{
  "n_layer": 13,
  "d_model": 128,
  "n_experts": 128,
  "experts_per_token": 4,
  "d_expert": 64,
  "d_shared_expert": 64,
  "activation": "cubed_relu",
  "moe_layers": [0, 1, 2, 3, 4, 5, 6, 7, 8, 9, 10, 11, 12],
  "router_score": "softmax",
  "normalize_top_k": true,
  "routed_scale": 1.0,
  "balance_loss": 0.0166,
  "balance_bias": false,
  "init_std_router": 0.0253,
  "lr_router": 0.000543,
  "vocab_size": 8681,
  "norm": "rmsnorm",
  "norm_eps": 1e-06,
  "tie_embeddings": false,
  "optimizer": "adamw",
  "lr": 0.00277,
  "beta1": 0.9,
  "beta2": 0.95,
  "grad_clip": 0.5,
  "batch_tokens": 65536,
  "seq_len": 1024,
  "train_tokens": 490000000,
  "steps": 7477,
  "dataset": "wikipedia_en"
}
Below are experts of layer 8 (counted from 0) of a mixture-of-experts language model. Rows are named up (a neuron's input weights, with its number) and show model dimensions 0-127. Each number is 200 + 40 x the weight over its row's rms, rounded and kept within 0 to 999.
Before each expert's rows: "gets" lists some tokens that make up at least twice as much of what it gets as of all text. This comes from a sample of Wikipedia text that the model never trained on. Tokens count by the router's weight.

# expert 107
gets: ".", "th", "0", "d", "°", "nd"
up16,180,188,205,156,151,240,166,282,202,160,242,150,236,250,222,220,199,212,187,243,198,207,207,177,180,237,181,219,177,286,169,247,135,194,166,201,207,107,243,169,239,231,125,192,214,136,234,223,144,163,164,172,179,162,161,143,171,199,203,159,181,180,189,176,178,245,213,216,126,133,110,259,203,205,148,122,186,216,275,183,193,202,268,190,212,142,231,267,171,131,245,191,235,128,157,194,170,229,202,187,285,200,151,223,277,190,146,169,194,172,213,243,185,185,201,215,187,121,219,245,150,213,182,170,142,267,189,200
up17,195,211,201,288,194,221,174,202,201,155,178,198,246,219,136,239,183,177,221,199,188,226,195,158,177,166,212,279,164,167,254,186,231,100,198,199,206,213,160,136,149,163,157,202,131,187,226,268,145,177,218,224,208,201,170,210,215,284,231,210,216,136,207,162,198,178,179,210,161,155,105,224,178,198,162,174,121,163,252,194,185,213,183,215,169,264,171,125,165,192,108,170,231,223,198,247,210,184,289,161,271,192,120,228,248,199,133,184,221,248,185,164,198,248,234,146,189,215,219,224,207,155,107,178,202,282,206,155
up18,235,227,241,218,238,190,207,263,269,256,115,158,238,233,175,209,215,173,215,253,155,226,207,218,230,258,165,260,199,170,236,193,278,169,217,243,224,271,183,159,215,206,254,171,211,220,206,174,183,179,204,187,118,220,189,158,215,192,220,259,176,243,202,273,263,149,136,196,198,202,182,227,117,265,133,176,156,197,285,183,176,217,183,146,170,180,171,180,192,195,208,211,205,209,238,148,193,228,183,245,304,140,237,228,226,226,171,170,157,202,166,231,199,168,208,237,150,136,241,142,219,267,238,214,167,98,172,134

# expert 53
gets: " ", ".", "|", "-", " •", " which"
up0,184,289,162,162,208,235,243,221,218,240,170,214,181,109,217,175,172,263,243,274,179,194,267,187,187,234,233,261,184,177,209,202,118,188,196,277,143,205,259,187,195,224,98,187,216,142,150,172,160,239,245,223,173,194,148,235,235,184,223,201,185,194,163,205,168,140,163,144,211,176,140,211,199,180,257,252,173,164,177,202,260,168,168,207,233,227,179,202,248,101,230,184,171,201,249,188,226,206,243,249,277,198,126,203,190,206,297,120,175,184,124,198,242,171,195,215,171,209,187,185,146,198,224,162,260,203,217,252
up1,236,248,237,137,302,212,205,257,283,204,198,210,213,240,165,228,138,178,234,227,159,189,174,210,233,229,210,137,233,202,204,211,218,230,213,239,276,190,188,170,196,193,114,205,249,206,194,201,185,177,220,219,200,195,147,229,191,187,149,209,174,152,138,155,181,238,184,241,193,77,259,221,229,162,194,195,140,176,229,139,200,277,239,206,210,161,175,196,265,277,159,136,197,226,167,228,194,267,161,169,242,209,254,197,197,208,237,179,163,185,143,239,276,279,221,206,206,215,274,199,160,235,148,242,161,278,183,146
up2,180,197,251,250,187,158,210,178,280,178,233,200,163,224,203,219,254,255,223,288,216,185,193,162,249,228,187,250,200,238,147,210,152,136,156,113,166,243,233,187,229,222,256,208,181,220,197,133,179,165,232,219,181,225,237,272,256,193,246,194,182,176,263,265,202,215,200,190,201,182,158,238,189,219,275,253,122,210,225,217,194,116,183,146,266,213,152,154,259,181,218,233,183,200,126,258,259,158,135,186,197,181,173,176,170,170,147,201,146,184,184,220,133,194,197,269,244,231,228,96,199,245,168,153,157,205,176,176

# expert 3
gets: " the", " a", " an", " The", " A", "A"
up5,246,112,198,232,201,151,252,201,201,222,166,215,184,149,266,223,201,172,192,220,209,167,239,236,182,183,186,278,172,236,280,134,173,229,174,268,198,209,216,206,197,215,210,183,240,232,190,178,280,182,190,240,252,175,169,213,153,309,210,180,182,226,232,170,274,98,241,199,149,241,248,217,188,193,212,159,182,292,180,229,199,188,115,212,206,167,212,191,179,201,230,134,191,140,207,249,236,263,254,194,176,221,106,174,212,150,230,192,226,175,209,109,113,229,260,237,190,204,230,222,221,235,178,155,182,201,182,142
up6,213,210,266,142,120,253,150,214,230,221,219,185,262,300,140,177,215,249,241,170,223,213,210,152,156,160,267,203,204,232,156,158,194,244,213,232,193,289,174,186,183,151,172,258,249,198,173,210,265,243,129,221,212,197,190,280,201,219,190,242,154,181,111,231,211,249,256,216,205,169,200,147,228,218,218,251,209,136,251,192,221,183,259,242,158,172,207,229,180,320,265,170,212,204,216,173,203,160,234,153,206,160,178,197,200,235,218,184,204,148,209,214,247,199,172,218,227,148,231,243,153,264,236,170,192,254,276,194
up7,129,235,265,200,188,202,186,272,187,199,168,199,170,187,162,184,213,212,194,219,195,224,264,190,173,152,201,143,248,164,233,186,189,200,185,254,277,207,199,209,223,158,280,183,192,266,192,204,279,203,207,160,203,215,223,208,136,180,179,141,217,142,193,253,232,208,242,236,230,190,180,221,173,263,214,263,142,209,195,133,227,150,197,238,153,151,144,207,159,161,213,151,183,266,229,176,240,135,155,181,202,167,270,232,160,267,213,134,280,281,267,187,158,230,129,142,204,136,121,271,188,166,199,167,186,209,241,211

# expert 47
gets: " for", " at", " by", " with", ":", " to"
up0,167,252,200,215,271,136,251,240,230,163,109,219,260,235,263,126,225,164,178,146,167,173,251,227,191,193,223,197,270,195,181,175,214,195,182,210,164,181,181,159,243,269,255,206,187,241,235,255,202,200,161,239,236,223,181,173,207,150,190,158,146,131,211,212,149,167,268,206,209,299,217,192,168,176,195,167,218,170,187,180,244,225,207,186,256,221,192,179,230,196,267,177,203,191,219,231,172,231,285,182,246,132,211,225,173,217,269,174,176,164,129,172,220,238,253,179,176,324,186,197,218,174,213,130,253,109,222,192
up1,140,202,175,236,172,139,158,191,151,220,229,200,157,205,167,263,220,227,208,165,154,190,244,206,159,192,199,181,213,144,215,177,278,221,277,164,119,197,234,152,166,240,233,243,248,141,212,202,273,177,243,213,236,135,255,231,166,180,183,196,290,248,229,213,212,204,186,193,167,194,170,148,170,182,211,192,97,205,135,165,210,186,271,227,265,218,222,195,232,215,184,217,193,167,268,157,186,191,234,163,230,234,147,159,151,219,228,176,222,233,240,221,135,226,199,121,269,255,119,137,124,183,211,164,210,183,225,129
up2,148,208,157,244,211,132,131,170,214,184,196,224,194,158,256,198,244,133,195,252,269,238,232,241,179,100,142,159,141,242,194,221,198,245,83,207,209,207,234,177,197,237,207,219,189,154,275,138,202,205,218,130,186,137,200,226,229,215,158,140,197,224,241,165,224,219,228,216,205,168,205,195,178,232,220,198,102,163,224,214,217,172,228,165,237,209,244,202,207,144,196,272,161,225,219,201,149,141,188,184,235,168,173,265,216,205,194,198,153,220,259,216,255,180,173,246,206,110,174,283,199,239,189,197,200,113,123,195

# expert 49
gets: ",", " ", ".", " that", " However", " where"
up0,234,282,158,188,121,198,217,167,200,130,198,199,147,297,214,200,202,201,166,198,243,249,185,218,264,118,185,241,171,243,190,246,186,178,238,188,102,222,180,198,206,226,270,210,197,202,146,219,227,251,158,164,261,149,222,134,91,182,233,204,221,194,154,235,248,185,204,169,244,202,200,241,139,280,203,200,206,163,185,212,192,203,253,212,225,200,231,249,162,193,182,127,185,159,222,213,141,174,273,254,210,139,151,220,222,142,162,256,180,282,250,245,214,185,198,269,170,236,150,222,221,186,232,170,180,172,171,189
up1,267,182,267,201,169,279,207,227,158,134,220,192,134,161,192,192,130,200,173,224,203,162,257,215,231,250,210,216,292,300,215,155,125,207,192,174,199,225,229,219,221,197,197,218,254,174,200,206,186,191,151,245,132,251,212,243,254,184,207,223,166,160,170,168,224,216,247,211,116,279,208,218,171,244,166,174,123,172,280,188,215,224,239,192,178,228,239,205,172,236,247,202,288,273,256,227,186,196,194,169,152,148,177,132,230,218,189,153,215,116,184,230,277,243,216,207,187,243,197,193,220,226,270,243,183,190,225,231
up2,272,158,173,180,194,203,251,138,222,163,213,261,173,225,225,142,221,219,126,187,192,155,311,219,195,251,215,163,183,212,230,192,185,170,241,114,174,145,203,167,205,206,253,125,181,182,201,229,191,246,242,271,223,157,194,204,193,230,175,197,241,242,250,232,143,132,187,242,228,187,252,203,188,220,196,211,187,201,140,240,216,157,212,241,309,258,259,171,252,207,213,106,134,208,242,254,245,226,203,249,265,143,281,190,194,272,214,202,208,130,170,155,222,177,193,208,213,226,229,206,138,173,202,184,225,225,237,231

# expert 117
gets: " of", " by", ":", " |", "-", " G"
up0,213,179,240,218,143,167,217,181,130,223,240,264,233,219,242,160,146,157,135,193,206,274,235,200,257,159,148,251,177,198,239,236,203,211,191,180,240,187,209,119,171,205,322,228,211,217,185,182,235,207,171,121,185,190,217,90,104,138,244,161,265,265,241,125,175,140,230,191,179,223,206,204,220,233,171,259,216,138,189,186,159,205,185,159,201,198,254,204,248,161,211,226,123,201,205,213,180,163,234,194,206,171,197,177,222,202,193,178,128,226,217,205,209,255,223,196,141,188,140,167,213,132,171,259,178,148,164,231
up1,169,183,162,176,170,164,225,236,246,245,181,187,259,249,164,200,197,209,168,231,188,231,224,149,241,148,133,238,264,198,160,222,178,250,210,119,127,169,176,292,234,190,171,240,207,197,217,212,172,104,164,154,152,256,220,272,170,193,252,209,166,202,269,163,214,137,201,198,183,179,218,219,281,86,278,163,193,210,184,216,240,171,183,187,90,189,223,238,211,236,204,142,239,225,285,252,120,211,238,205,175,188,252,248,156,212,265,219,188,216,224,194,215,198,189,178,228,256,220,175,174,216,186,164,197,185,180,223
up2,230,197,235,190,149,192,190,182,119,215,189,156,204,175,150,209,179,182,211,147,167,164,212,163,275,182,139,259,178,128,153,169,192,178,144,184,220,172,261,194,190,189,277,183,250,195,242,312,282,231,188,241,199,151,164,190,158,203,170,223,218,167,215,243,204,205,179,184,252,138,185,155,137,203,230,214,161,158,169,237,202,172,170,227,232,234,166,183,201,168,279,159,176,158,196,188,135,161,238,157,220,212,133,179,150,260,191,257,199,194,191,294,162,229,246,187,195,160,153,176,195,240,245,244,329,206,228,148

# expert 79
gets: " to", " they", " he", " who", " and", " that"
up0,186,231,200,236,250,211,172,205,233,159,226,269,227,198,172,165,133,244,227,240,155,254,189,142,199,252,230,185,188,250,238,180,194,187,167,265,126,172,285,112,252,200,110,228,235,235,146,204,227,167,169,236,227,172,215,262,178,181,171,207,254,165,180,211,220,109,284,244,115,209,231,280,220,157,180,229,141,238,215,251,272,130,193,232,169,209,208,171,220,241,222,162,218,164,229,223,137,204,253,213,179,213,129,159,242,145,192,167,175,177,265,184,147,193,224,216,234,186,222,169,185,183,182,159,181,258,219,188
up1,213,117,320,151,234,240,238,261,195,207,156,267,204,147,207,179,172,205,160,209,261,249,160,181,225,263,134,284,191,210,173,291,235,210,185,170,146,191,265,154,175,229,195,258,209,138,206,215,225,200,148,245,196,187,190,196,233,254,201,172,156,162,215,217,134,192,187,167,248,218,196,184,193,179,243,203,235,213,139,179,164,205,229,173,187,147,225,235,157,220,227,158,205,214,246,286,154,237,190,185,205,228,229,149,189,223,258,291,213,174,196,239,220,197,197,143,214,216,134,150,137,124,237,250,235,178,195,268
up2,252,250,183,203,227,210,214,248,216,255,192,147,169,252,227,214,199,229,246,188,216,165,246,212,184,208,224,185,225,266,293,258,228,140,171,151,169,184,211,232,176,181,189,222,138,276,161,263,200,136,249,251,163,218,194,245,216,234,191,154,187,173,211,216,221,172,206,252,223,136,193,259,211,274,232,250,159,207,183,239,193,169,202,174,244,241,264,244,240,104,163,133,192,190,243,156,236,149,201,218,91,211,180,186,186,170,175,159,163,191,113,222,151,209,219,130,137,216,162,130,123,183,188,146,183,213,205,165

# expert 32
gets: ",", " that", ".", " where", " which", "==\n"
up0,263,187,232,191,271,149,150,180,127,172,229,203,241,148,254,292,211,220,154,232,164,185,165,232,271,252,154,184,216,288,165,218,249,140,171,124,206,168,207,156,194,239,218,240,218,185,237,204,172,137,162,218,182,210,159,208,236,137,201,188,202,260,277,158,196,201,191,231,208,102,233,219,215,250,192,241,245,169,167,200,167,166,265,175,212,179,227,141,175,224,184,136,222,252,219,273,195,230,143,219,232,223,201,116,223,198,230,214,206,260,158,230,231,209,236,147,163,150,237,153,147,197,161,187,187,131,156,178
up1,207,152,204,269,152,183,251,189,125,241,225,199,163,232,174,266,201,222,117,171,224,157,224,132,217,216,180,145,208,210,294,231,213,201,263,181,238,193,183,156,233,233,232,148,219,167,292,199,185,191,178,186,127,134,236,239,185,214,175,255,138,243,237,298,217,241,175,114,158,154,265,259,162,223,169,190,162,230,220,157,193,231,203,241,150,215,203,202,221,193,129,250,230,269,200,188,246,148,176,221,189,212,156,231,247,176,240,229,184,162,224,256,268,187,145,157,197,168,198,162,207,246,236,251,229,224,234,200
up2,211,160,191,171,139,168,207,232,208,171,264,100,233,174,188,161,204,257,165,188,305,188,270,125,203,195,185,186,299,207,156,201,192,181,228,249,188,213,153,243,109,226,216,241,237,163,261,248,149,221,200,196,230,237,162,191,135,247,128,229,170,117,140,211,179,153,206,233,263,274,185,128,173,221,227,190,182,142,203,248,187,205,189,166,234,235,150,237,222,209,266,219,186,262,239,264,205,192,222,231,166,199,242,204,212,192,217,227,256,215,199,251,160,176,193,216,175,142,235,172,154,243,206,154,138,167,208,215

# expert 120
gets: " of", " on", " by", " in", " from", " with"
up0,258,255,153,122,191,143,128,225,150,222,163,237,190,207,223,169,182,248,186,220,193,197,217,213,250,151,207,235,234,240,204,244,160,188,202,161,187,207,174,220,245,270,218,119,169,87,153,106,152,185,188,169,222,176,150,216,224,124,119,203,202,175,241,181,203,235,191,178,138,138,176,269,217,285,235,188,170,232,171,249,181,193,143,161,241,243,210,210,213,188,141,216,155,138,164,192,197,183,129,193,180,212,257,226,239,176,147,172,206,248,201,202,210,141,169,177,285,190,254,168,193,242,164,204,142,249,193,218
up1,192,171,197,249,256,243,226,246,283,105,158,226,241,252,259,237,223,141,230,156,177,172,260,235,175,233,184,203,126,264,258,206,284,201,195,211,165,171,234,210,191,136,228,175,228,174,142,209,193,127,201,172,141,188,168,121,182,166,227,172,245,246,193,251,259,225,150,243,165,193,177,206,156,259,188,201,232,196,176,188,180,166,187,202,208,262,159,148,197,255,190,218,156,215,277,228,224,241,237,158,190,149,203,171,193,159,191,205,151,146,105,211,213,185,243,293,125,207,144,235,151,182,198,198,174,172,209,188
up2,256,165,161,242,272,181,182,234,133,266,122,230,255,219,213,164,246,172,121,265,255,152,215,186,200,218,247,240,226,129,299,224,217,135,166,141,159,171,218,222,167,234,246,228,200,259,272,208,174,145,280,240,171,193,224,229,259,252,225,183,163,240,258,192,217,182,204,248,207,223,186,147,223,191,168,255,248,94,203,191,209,251,274,179,203,163,182,222,171,240,233,160,177,223,170,163,234,163,181,183,194,207,161,259,241,163,191,193,226,209,201,237,163,217,186,218,151,218,159,146,175,179,190,137,143,198,224,213

# expert 95
gets: "s", "ers", "es", "ations", "ions", "ies"
up0,155,253,238,202,203,215,178,177,229,128,208,206,199,239,187,220,196,206,249,277,214,236,137,209,231,245,164,194,229,250,205,173,148,220,182,209,228,215,239,184,203,225,282,239,302,209,156,236,203,271,164,146,235,251,174,233,190,232,236,163,186,155,207,187,209,160,226,82,265,187,176,218,226,166,200,160,215,135,244,186,170,199,156,198,153,225,160,187,162,147,257,256,317,143,207,205,210,228,227,187,181,248,194,160,286,223,232,227,220,186,276,207,226,284,219,231,136,277,207,182,217,164,186,209,254,198,139,185
up1,177,158,121,141,201,175,252,277,182,232,178,211,249,243,177,147,225,199,123,210,195,210,227,156,236,148,156,190,218,261,162,176,224,200,180,204,178,205,209,165,182,243,266,265,246,117,179,145,164,184,201,209,195,279,209,119,179,169,178,202,99,173,217,144,257,201,234,198,182,238,255,190,150,204,198,186,222,161,158,191,273,222,234,170,148,212,205,174,266,193,253,253,143,175,152,202,194,202,234,140,179,173,183,221,186,141,248,228,83,218,180,237,241,202,185,149,216,133,155,132,196,185,159,212,142,188,232,181
up2,221,245,204,130,223,171,181,225,272,222,176,239,149,212,176,119,258,190,182,252,178,173,228,247,243,261,218,210,255,203,236,218,190,159,170,270,184,228,243,175,183,247,258,273,266,237,161,138,157,251,244,192,169,197,203,182,186,306,186,175,166,143,192,237,225,190,188,236,186,157,148,171,165,190,236,138,256,148,173,219,165,220,233,231,184,180,217,135,244,204,173,220,157,249,127,182,146,155,191,220,261,199,96,157,181,156,164,190,179,126,227,215,222,187,250,243,218,118,176,223,177,164,204,175,146,245,207,228

# expert 17
gets: " ", " al", " |\n", " b", "ing", " ass"
up0,248,176,216,206,147,150,240,181,257,198,213,240,184,153,197,254,203,140,202,143,216,178,213,177,269,218,170,160,194,141,213,152,250,114,134,120,168,237,212,227,231,157,197,190,178,164,146,210,230,222,133,190,163,248,151,163,289,145,188,228,219,255,213,144,219,231,136,264,261,149,229,235,157,207,213,189,224,215,254,245,211,204,161,132,178,231,221,124,240,263,241,220,166,212,219,229,111,179,178,189,104,177,210,256,213,174,222,172,175,209,206,241,161,204,292,181,134,174,202,229,202,212,201,231,212,197,153,248
up1,118,198,219,175,301,216,222,135,222,178,257,251,246,127,221,257,170,173,173,295,182,222,184,164,175,186,146,130,202,227,141,181,200,162,211,170,227,246,232,149,219,215,190,210,243,217,171,187,257,181,196,161,160,218,193,247,207,213,206,196,102,228,212,182,188,245,205,178,251,156,225,216,160,176,171,208,161,181,200,214,128,216,195,237,278,184,232,186,218,135,162,207,147,236,156,207,186,122,165,189,236,198,179,152,253,138,236,141,235,239,193,310,223,172,153,201,176,223,93,196,176,209,206,249,232,133,220,173
up2,171,180,181,228,231,144,229,183,224,212,153,209,270,200,111,250,214,206,259,292,249,190,243,208,220,127,184,189,245,247,173,158,172,248,167,237,166,213,248,215,113,157,256,205,233,226,114,216,203,243,200,260,122,231,135,209,137,197,122,267,194,184,248,189,237,206,201,210,162,263,162,229,272,192,165,203,180,179,256,212,157,163,204,161,119,194,172,143,217,230,237,224,160,177,120,144,266,192,198,270,227,223,190,201,225,171,224,167,199,188,232,193,178,202,203,239,243,129,195,212,199,221,207,130,157,166,230,182

# expert 71
gets: "%", "0", " people", "ers", "s", " MPC"
up0,290,158,235,243,282,256,236,126,151,212,173,181,161,242,201,210,280,279,206,250,227,161,162,221,191,163,184,188,157,230,226,170,163,241,139,164,187,240,220,220,209,201,249,235,110,215,163,195,235,216,234,139,137,210,223,139,212,242,226,147,193,193,275,265,267,144,165,187,204,247,216,191,227,217,178,217,246,179,155,188,215,143,167,202,186,238,227,266,213,204,216,274,232,213,195,235,253,169,167,160,191,281,244,200,213,203,170,201,135,194,167,187,123,222,146,187,176,165,135,176,154,224,217,277,196,172,155,163
up1,203,231,187,171,250,210,197,195,203,239,285,182,204,208,237,251,205,257,237,207,163,143,194,270,195,162,201,215,90,120,220,177,261,226,186,280,194,158,226,170,233,245,198,213,231,196,202,206,247,127,166,106,176,164,121,234,161,162,173,215,236,181,210,293,174,189,134,259,157,137,199,190,223,287,169,163,231,248,192,217,217,210,168,212,198,240,256,215,205,193,140,231,161,167,262,238,233,167,203,142,183,220,230,150,207,244,206,136,206,185,231,219,96,206,223,200,226,179,249,168,241,183,222,159,191,247,181,262
up2,199,235,116,136,213,196,202,137,185,258,164,245,232,210,169,216,224,171,168,143,310,189,240,146,152,218,243,204,271,193,188,204,177,288,238,186,139,262,173,136,206,229,162,231,305,156,146,219,189,208,246,156,184,208,235,219,189,177,199,189,222,202,180,215,136,165,132,225,186,193,171,190,208,187,181,250,240,158,150,192,98,222,211,205,245,177,185,204,279,194,158,176,201,217,141,271,185,247,161,202,225,289,245,203,215,217,225,117,181,225,144,214,253,208,171,210,148,179,254,244,217,190,197,185,207,177,221,267

# expert 10
gets: " the", " The", " other", " new", " a", "The"
up0,238,218,218,240,191,133,129,137,138,230,165,125,257,197,216,224,201,180,135,171,132,265,186,189,229,151,235,146,175,152,238,154,151,265,200,242,233,198,145,164,166,221,212,175,174,234,144,272,211,194,113,118,206,164,193,262,146,123,270,224,167,180,168,236,236,252,229,206,292,210,218,221,146,244,159,176,198,215,221,238,151,130,219,186,191,211,190,251,199,214,185,171,176,210,256,212,229,268,292,205,246,185,153,205,172,174,230,187,189,191,205,215,226,202,223,224,156,198,190,181,280,265,233,169,179,207,207,172
up1,152,165,255,186,156,200,246,152,187,166,201,202,224,187,180,116,253,189,208,186,122,129,156,190,232,265,155,139,287,227,211,213,172,215,205,236,87,254,169,239,179,246,210,183,172,248,193,205,140,165,153,264,172,184,178,220,202,257,228,234,191,208,153,241,230,163,210,211,216,240,209,232,150,164,228,255,204,157,184,133,206,195,197,149,239,216,179,184,174,245,224,192,253,188,113,109,226,133,141,207,243,230,185,207,196,183,163,123,210,190,143,243,256,207,249,234,244,188,210,143,185,183,119,203,124,205,219,218
up2,252,223,245,213,282,257,219,188,210,153,173,230,199,185,167,153,160,237,214,220,196,165,195,199,141,186,223,141,160,204,232,252,195,241,254,148,175,186,303,158,237,162,101,155,151,190,264,160,207,183,226,243,201,133,124,215,208,167,252,181,198,196,192,166,220,181,226,178,209,183,189,183,224,197,161,231,255,150,260,208,281,182,142,225,260,199,136,233,151,198,168,242,183,194,278,237,209,200,246,183,253,234,153,182,142,176,167,241,149,265,198,135,224,211,166,220,216,210,216,212,111,104,199,242,228,162,167,158